Below are experts of layer 5 (counted from 0) of a mixture-of-experts language model. Rows are named router (the router's row for the expert), gate (a neuron's input weights, with its number), up (a neuron's input weights, with its number), down (a neuron's output weights, with its number) and show model dimensions 0-63. Each number is 500 + 50 x the weight over its row's rms, rounded and kept within 0 to 999. Numbers have three digits each.
After each expert's rows: a language model's description of what the expert responds to; "mostly gets" lists some tokens that are sent to it at least half of the time. This comes from a sample of Wikipedia text that the model never trained on.

# expert 4
router:581454511549562425508452439533440573447521545524545435551572458456582462488431531548556474470470562465487533443435457482439543522492448470539483505570554465552564448563446442448590490563451533
gate0:554502566515505466442543491466442477567545501576534559527557421427512520567560512479471439506530613515487476533425570499470537581454417514433530489475482485553450511390468468552538467464397482
up0:485510532451482528487531465521516491602520492552435532397596534415531494593531544485463467524492555550488379533476564553524527549444509585449561461397480421473417565493441455522500515483450442
down0:491408407450488496449465562561398487451522452477412555480484492457502539484490507593541536420498464521587460534656468515455575505495560511507445506440511578531502475401402514525465426438560452
gate1:554426526442534593517553473558558579547573568539448502544489561444483468457421470568589529611476535526523548506509504553450381472504503482568521566529510430490576458529474449465575405464499519
up1:552532537432500475492463473603502487503520496504466541509535552537483583523409477573524433441434565501571627587480528537492421469536498499551554542593520409550509494554554501486477563552459454
down1:357418506468458469503527513470536464507534528511533458533498493487554587576485420541588528486527537431499508491466570450484501504461546446520453538461488498527469521538478525502474526547447454
What it handles: Non-English name fragments and digits
mostly gets: "pp", "year", "bb", "PL", "ñ"

# expert 9
router:555435527562557447478430436571441525434551563534547465553562445458553474488465561546553460455455544415483551454431465477475556538625446476550463537539547439554550434537460456435590499555456495
gate0:521390550440598393481535560526499492542450529492571431508441460503484548578496493564494440531545519557517471473428508444520499550453435416444473523431517461449515517444500521488492456495446435
up0:492467423533528455509526539485420586476485550558397520554571544512494489486453546528509599455579550514567479536583440556465441546543387600539523583448496451478542510593543472499593491524519534
down0:377425489528504464416538476508527501529500447467574443472514445542458549495556554451350497521472487477436490476468663506472428535489523522527452399499531531582563462518595418530374495492498509
gate1:545466553465528532513595520439482627533526547548484442513511420427523473518487565527581521539489542573586539496520503477562505481523409512492430543462482474582494450518479499436454588497421467
up1:432584552542511511524521448471478461412535520449475465505451529500600438473529504491550572534437527548477396421534401489508442520478426549530590508512420574555456471522559458517542435369469457
down1:468566397455436462521492552589555467486558528489431514466507466431404498461603503543548518469434476441527455461425517424467501556419603476461497469502487536479563558514483558497490461487471509
What it handles: Coordinators, symbols, units
mostly gets: "′", "^{", "_{", "_", "ological", " least"

# expert 42
router:603438548582562449497406476580434563441524551534509429558541469464525474486448538555540486444457572458472558432436438477452555534518457472551461549551564437542568456527481449456580493546456525
gate1:495500534523527563530452544595471459444597446542513439549513524522478512453531462533547637515487562561520496496406380541550491492532601526578499576510541494591566481502416456500494533514542504
up1:483488561497462473480616474506491494564453535511450529457524449471472452523448559511428416541525498458544510487486571532430509548369602452449483452478513534446433566491522424506511512469502536
down1:530523507563498599498517494464510486524525589553429513527541510470568480423554451516546477577546473488445534476479459478498586581506569572494517585499499449518487433525445525359498555563517428
gate2:541539515532508421483486454467470448533483450488510526532519508487602442443434563539452420497547567447524472481404516557450540422579463514480505461461495399553554488410541473441535503506328570
up2:463492499496477517535458541540488559555531459492486443540458472546422544521517553493517567458476503593575442433562498545502455589498544538560556583432491593490415465553499555441466546401465537
down2:449565456430490578522559551521490554514459447536425548538480445486429488427572541504477470427481450527519498482549440521455565549485468576452626556452524463473528541482452487426501449455544433
What it handles: Table cell starts
mostly gets: " Mike", " Nominated", " ITA", " Jason", " Episode", " Won"

# expert 26
router:563462607565552429534406478540426553447525540507516426546550453438559462519461543550564481479464548461471544433451435467455537546517456444535478547558539438545552472524447452443578477559446565
gate0:487500543520583539483376380578477489457528606472502479585535455479445505455503561478567520595475503519497553450423471457507558466478455410492520526499628532524520576452516486478602498509483425
up0:504621439530503503522473511453446535545498507629501446576491495511503450502476462468432522540499505491498568507464550553500527470466528446424467517507495569459506469405460592478480477587476481
down0:572492596518480528520507396488514612582528464476483482568509520372453564423564524536492498534512404520566514547475586566440511500537438597452526448557471474449493472471524492571491485425563531
gate1:473536544463584420523463566434443607508525510474544481479540451513522535499426546557464562485455558530538518540475535545512540429449401452502461600565394453461459483441454447469531511478519448
up1:469562442553499455398391545448525531439448429489586501483513485503486379482506490480508535575488468466554500566434509496438471420472426483591519457491425472510436493547502525535508587526436448
down1:524507503504550488574520556438486560503652513577488538543527541515541467557487466550538555535549525642511543454422442498487499508408497547480465553438559469494449566415542485463643540531479494
What it handles: Proper names and topic nouns
mostly gets: " Racing", " slave", " especially", " Israeli", " murder", " operations"

# expert 18
router:543455557582561457534414384589431564450529545541508457557555445463526458491464539544540479441466546476486544425436446495449544556529477472549470525568539450545571432523487433458567475545450604
gate0:482460480518533528505485546559469474500507546378493447546571435431452495461423606497460530452462580540591528536455488475464563565520486318548457531525457454539552549448475439455514440520467550
up0:538500445535525410587484449419545514568528538583512481531446551587476467516478465450500503483533471587517463428482418585475551419482440503494473557499584508489453494537477581572495512419441606
down0:472515428610423448538483507482478505528476509551515487530488461515574480489496431499450502521505521444396485490498542461496548544466607507456542518468492463498432520462429467490562496450447508
gate1:555473455452456497516504539419474517547524416549424527499500541591394373541503556474531546506466635460509575507473439459446525500557476444521549542595525454480478522617536527492521494459464557
up1:500528475422479559459546417499515520567498550465521583462478453485403554581429552514492543607457518516566458598549433542527476443528601471462536533530465496492518420459588350470538532404470536
down1:539480534567532466466589452423506520579506545539505498557516451396421616481550532516540462531485384544505592533385510455443406491582497497527438526495445476438530456533546489548475430561532523
What it handles: Foreign name endings
mostly gets: "ensis", " Chevrolet", "second", "cz", "osa", "č"

# expert 8
router:589431610562555450549471468539442523460513559527527437545542427481564445509435546543536475468487554427486555441435458460444551525549458466550475528550543451541545400546445439456585496562446502
gate0:604504440454474540616426512519492503438540463478461477530534557370480554497583515535529430436478523555494548505487469438436576561454522495454448497565557398438619511560504467454532535534414450
up0:430437509493591485471579481522451499481496561493563497517501490551521468477466490428486507527524507457524472450501459613572442475516453505553503528445455618530421540492509610547613507485608569
down0:534479550506531470449546465500482524432538468513429458442580457525485501455529589517523495552517507501559520535430479554408587546457501432477477587534401428437592409449511386576508399479462499
gate1:574449468556501453444511509513497475495521498664419504477484508514458467540507499564558483441495490421466484475525496564498494507496458432413507483463494491422537575567436623508543451497455540
up1:558449524535471471441545535522497425528454462608434555467574543457405521538459544563494564446503515446540491364524477538508466469544486508443492483518490432526531583524507609481504440524438488
down1:525495476511597479538513534562486559410418460474510429539515599497515416442496533490417446505537449431465409612439534509531538472509464443484415572516517513457575483520526496493462524479465468
What it handles: Numbers and sentence-initial determiners
mostly gets: " These", " This", " His", " The", " It", " Some"

# expert 58
router:575444566551543441460401478554433573459509537535541449541565451455549483478445533569544473467463545417472571438434463489452556547479433456550450539565533445554551414534468440443577508554461525
gate0:539492519481471450412532554475363530500488478562458543487482440489468513553509462564419432479453465556452500507541488546487467452519514479562529549520501449487585557601395563445495492534547551
up0:463539448480466515508496453522556551527549479508467617551548604462490543447504494523595522525459575514521518493371566463482545526484500511531500417512508532477543531525528504465505564419429441
down0:487549588568422422507475437538568545529471485563601487465521489563488537508516523561505500573424563543452600497503526498494502381546552512548560542465432547491486466434456488468395483511480473
gate1:534474444553482455403537516438433493403586484528574563554462508427516534483445456479569548440435526526478635513523506480506484471522488557495551502493497513534581458549522480466528576471508537
up1:577413459510628524505426516576594469430537534483519538531444501546527485544443429486480511537479541589524473510518483458385503500546543506534542438445476547552483645461556519580496402592489451
down1:499484494509517497526472479512571577578376467450468517414577464522482581531507566484448526436501530421468487469574551454387449503487512421531411482549501447438502533562445420500552555477438454
What it handles: First names and initials
mostly gets: "Scientific", " Rob", " Steve", " Mc", " Matt", " Jo"

# expert 30
router:589454517564562443453418409598442460446540533527532459569551467453570477490472533570544476472475554462473553443428438477460554548499458461543464535567536448531554474544446476446586486556459508
gate0:520442521454521585501542561480427480497493522530605447493507464513620478424567423491472492532568494520432445494604528478527504512511563486549526545522551544547530458565444493437580527478469549
up0:518452457554430438536381473486561545470576560532529499559510538506386437529535585501511471456416536564492578538459517440515457437427440503450560449522486458470409501456503500474519439567501449
down0:465530490547483522511530498471543557513493560442486536507490546542430461472381397434401577406482502567466460451529546537452481503458469547475428553504546441482479521526601519415640451601534550
gate1:450534398535536474544543451525378573470554538407424489558512446459486506434547461524626567437494469476498481449422469480440479540566465519440552414544496496516560522455542505415570450476571480
up1:418647496575463475517513441517407463413364515411471564496469506580478442472526452497528559376508555491490403455456434502504435552485502499478520462477527479452507467417641504471554485538480483
down1:514515478503447533408585497471491506592531539493415505481484492365439458467429424580459452446550410547599499432489454465486485516415518555454517554516403501439454526462425519522521514503442556
What it handles: Country codes, name pieces
mostly gets: " FRA", " ITA", "ง", " ENG", "CAN", "OR"

# expert 60
router:471490476460545469452431493668424427516491503499516527447511451478484460674476566469498377505473461484466528457459498477561476485459484476563392621532545443522480472501515440506491488608541390
gate0:484416516503497461474569511442444643340588513440471441507438497434495541451463372472461531536427469509530453538487464576503493499496373520483503622464411472549544509474464573549513455503467466
up0:513570483507489562560433496517539376647446472557543548515560509530487464537563623497546449438563554460477521488498536413491525512506611463549472402528609528447483560558502428441459553487520543
down0:610477534458524523511480513517507538466503450568434528546538457455498501480437411531513552445444543459467510538623484451574467556478582490506445480511539502464492482548530555535598474524572522
gate1:609519472615514420496404463539358465485451528404463523474495537454515537553570536484448525528445552425523413528540507422624428462511489537520491428451497452476508444471546524437447566513512547
up1:435513532385450555458550557496664521530536487583564461506498453500477483471414487538547498489512449597450561490468427569415535537462484450527564620553485539539523572485475475453554440544512435
down1:544485502547478428491453488494455473550557545465499485537508470482491580592542514538559554438512421532386512524375475495421474489440537467501539473464528421473443512530484478597466485528444459
What it handles: Spaces before tokens
mostly gets: "_{", " (", "_", " &", "(", "—"

# expert 33
router:560450556563551439514408420585417531456532553535521446565569453458529465480430523555532451452470541426461540435440469481458537541475441447545485528555554445540552448538462453458573502551439584
gate1:475514433549614416572474519425487424588566509481508489561550485458433521461466504475488528481529442525571639562463474489446467464510434401544475536503557454457623519490537529542491477523490487
up1:460445537479515525362578429569521508456521532466454435404430464480553483502459546433514454578438511482466454482525567505500509543505568427518519431533483449508471484504508512518506580453614538
down1:516595456553539582479553518498476500501569567551412529503525465591426522479435429543601465499472549504452522443462444502475487456505465405567429419498490581469510465573485478487463500497502537
gate2:537475473530558526497461579614451501456512529511566489466415486451439494435437475525575492643427538458447535499565529550513487569430528524606494467537493529585439476633498406566508503516437575
up2:484530521439542574475524583462590439555469526455470393467544429490497459528468608453465504486538545488489501539439499416483578509502531422485498452430537469435480464406408537527551522466480503
down2:433471550419456626513509430520432504477481494400434468470572404537482517521538498457439610521454426439511489495503509494530440406483443448547525505459529565537498504482419460499450523495478486
What it handles: Proper-name parts in lists
mostly gets: "with", " Series", "West", "ห", " Cup", " Central"

# expert 48
router:554451568558538443493436420564446488427553552522527415544554440454574458516460542540556466463457537451492547441436450471457543554465432468552459525554548461554551465539463440459573489553463535
gate0:473379510479535464444501404460436481470566463539502526537505562543504511420517431408510478538483506424498497440512551476468605593575454485556423493551568543531574539415566442522673511517550477
up0:464585550575446462533367468496464350453468493449506543499566487514496499500466437516550456497490484487505556495444414534427474543535487447526497471541472479395555504540453602479401468498515465
down0:508497444579482416457543461535517520458511536559521558434512447474526441473469567476515428445504514373466457518512500514511431505511634580515438507512524614468560566433489422430532452595468477
gate1:417483517481495542506477422595482505487504471471492493542465537504490483522437489507503397484470568426469517522493492574398500566458537555560497455393548471510471524472526537521515551451467523
up1:564526467541532552541482563453484495387458495521431495451504480505477504438572441517550530557564512513518549426546518456574506487463446528548406579572519525464486505491546489542484470502575473
down1:537497501497488496545551513519470503570607520605545519422449440479480429561417572542446575464523559468592487542590517466551479531579546474519430531397415504445544502490425547648494440528507468
What it handles: Word endings, taxonomy
mostly gets: "Species", " Phyl", "oid", "down", "via", "onia"

# expert 51
router:553464608544537442471439443572454523425538549518526435562541448443601434486449546535557458492465544486469576448455457488450542547506439455544447539566552454534558441544476446455561510566439522
gate0:462456552487534557545489514533504446457522505490518481503611515422424399561482576531505508603426535472507464590504459491510513523563454558516500526539557499500459484506493540461538401509383496
up0:554478513524478492573585488504544475561581548387511499566588520432483491592525460483562599571495484459484557493490470481476535452516516573401476404490612531528443455471446558443540411537482463
down0:496507530444553462484445474555518412425449461421443550536447500569464430486541446565388453474456529448480462492456546505453424530577479450507527507533567491548496440507454474426502542491433463
gate1:499515522496421493521549507477483569491467546529485483492556539499360515507501482578543448462474501384456518571439438560539540553507477587532497489513472522573550464466575426456515519528490458
up1:555454449547582552466480509576521514493516389552498525526467464470549465518522494526502589570491503586508544497524471419469459475575496507502460533455521449502571548567433570481537450511421561
down1:532457505520574443455446439491489543585545505446646436499454448510489479535517404484469555517519465548517524598531570589492596524495450514534466506537476552480529455536527572504545528505473496
What it handles: Nationalities and South Asian names
mostly gets: "See", " Singh", " See", " Khan", " Ram", " Shah"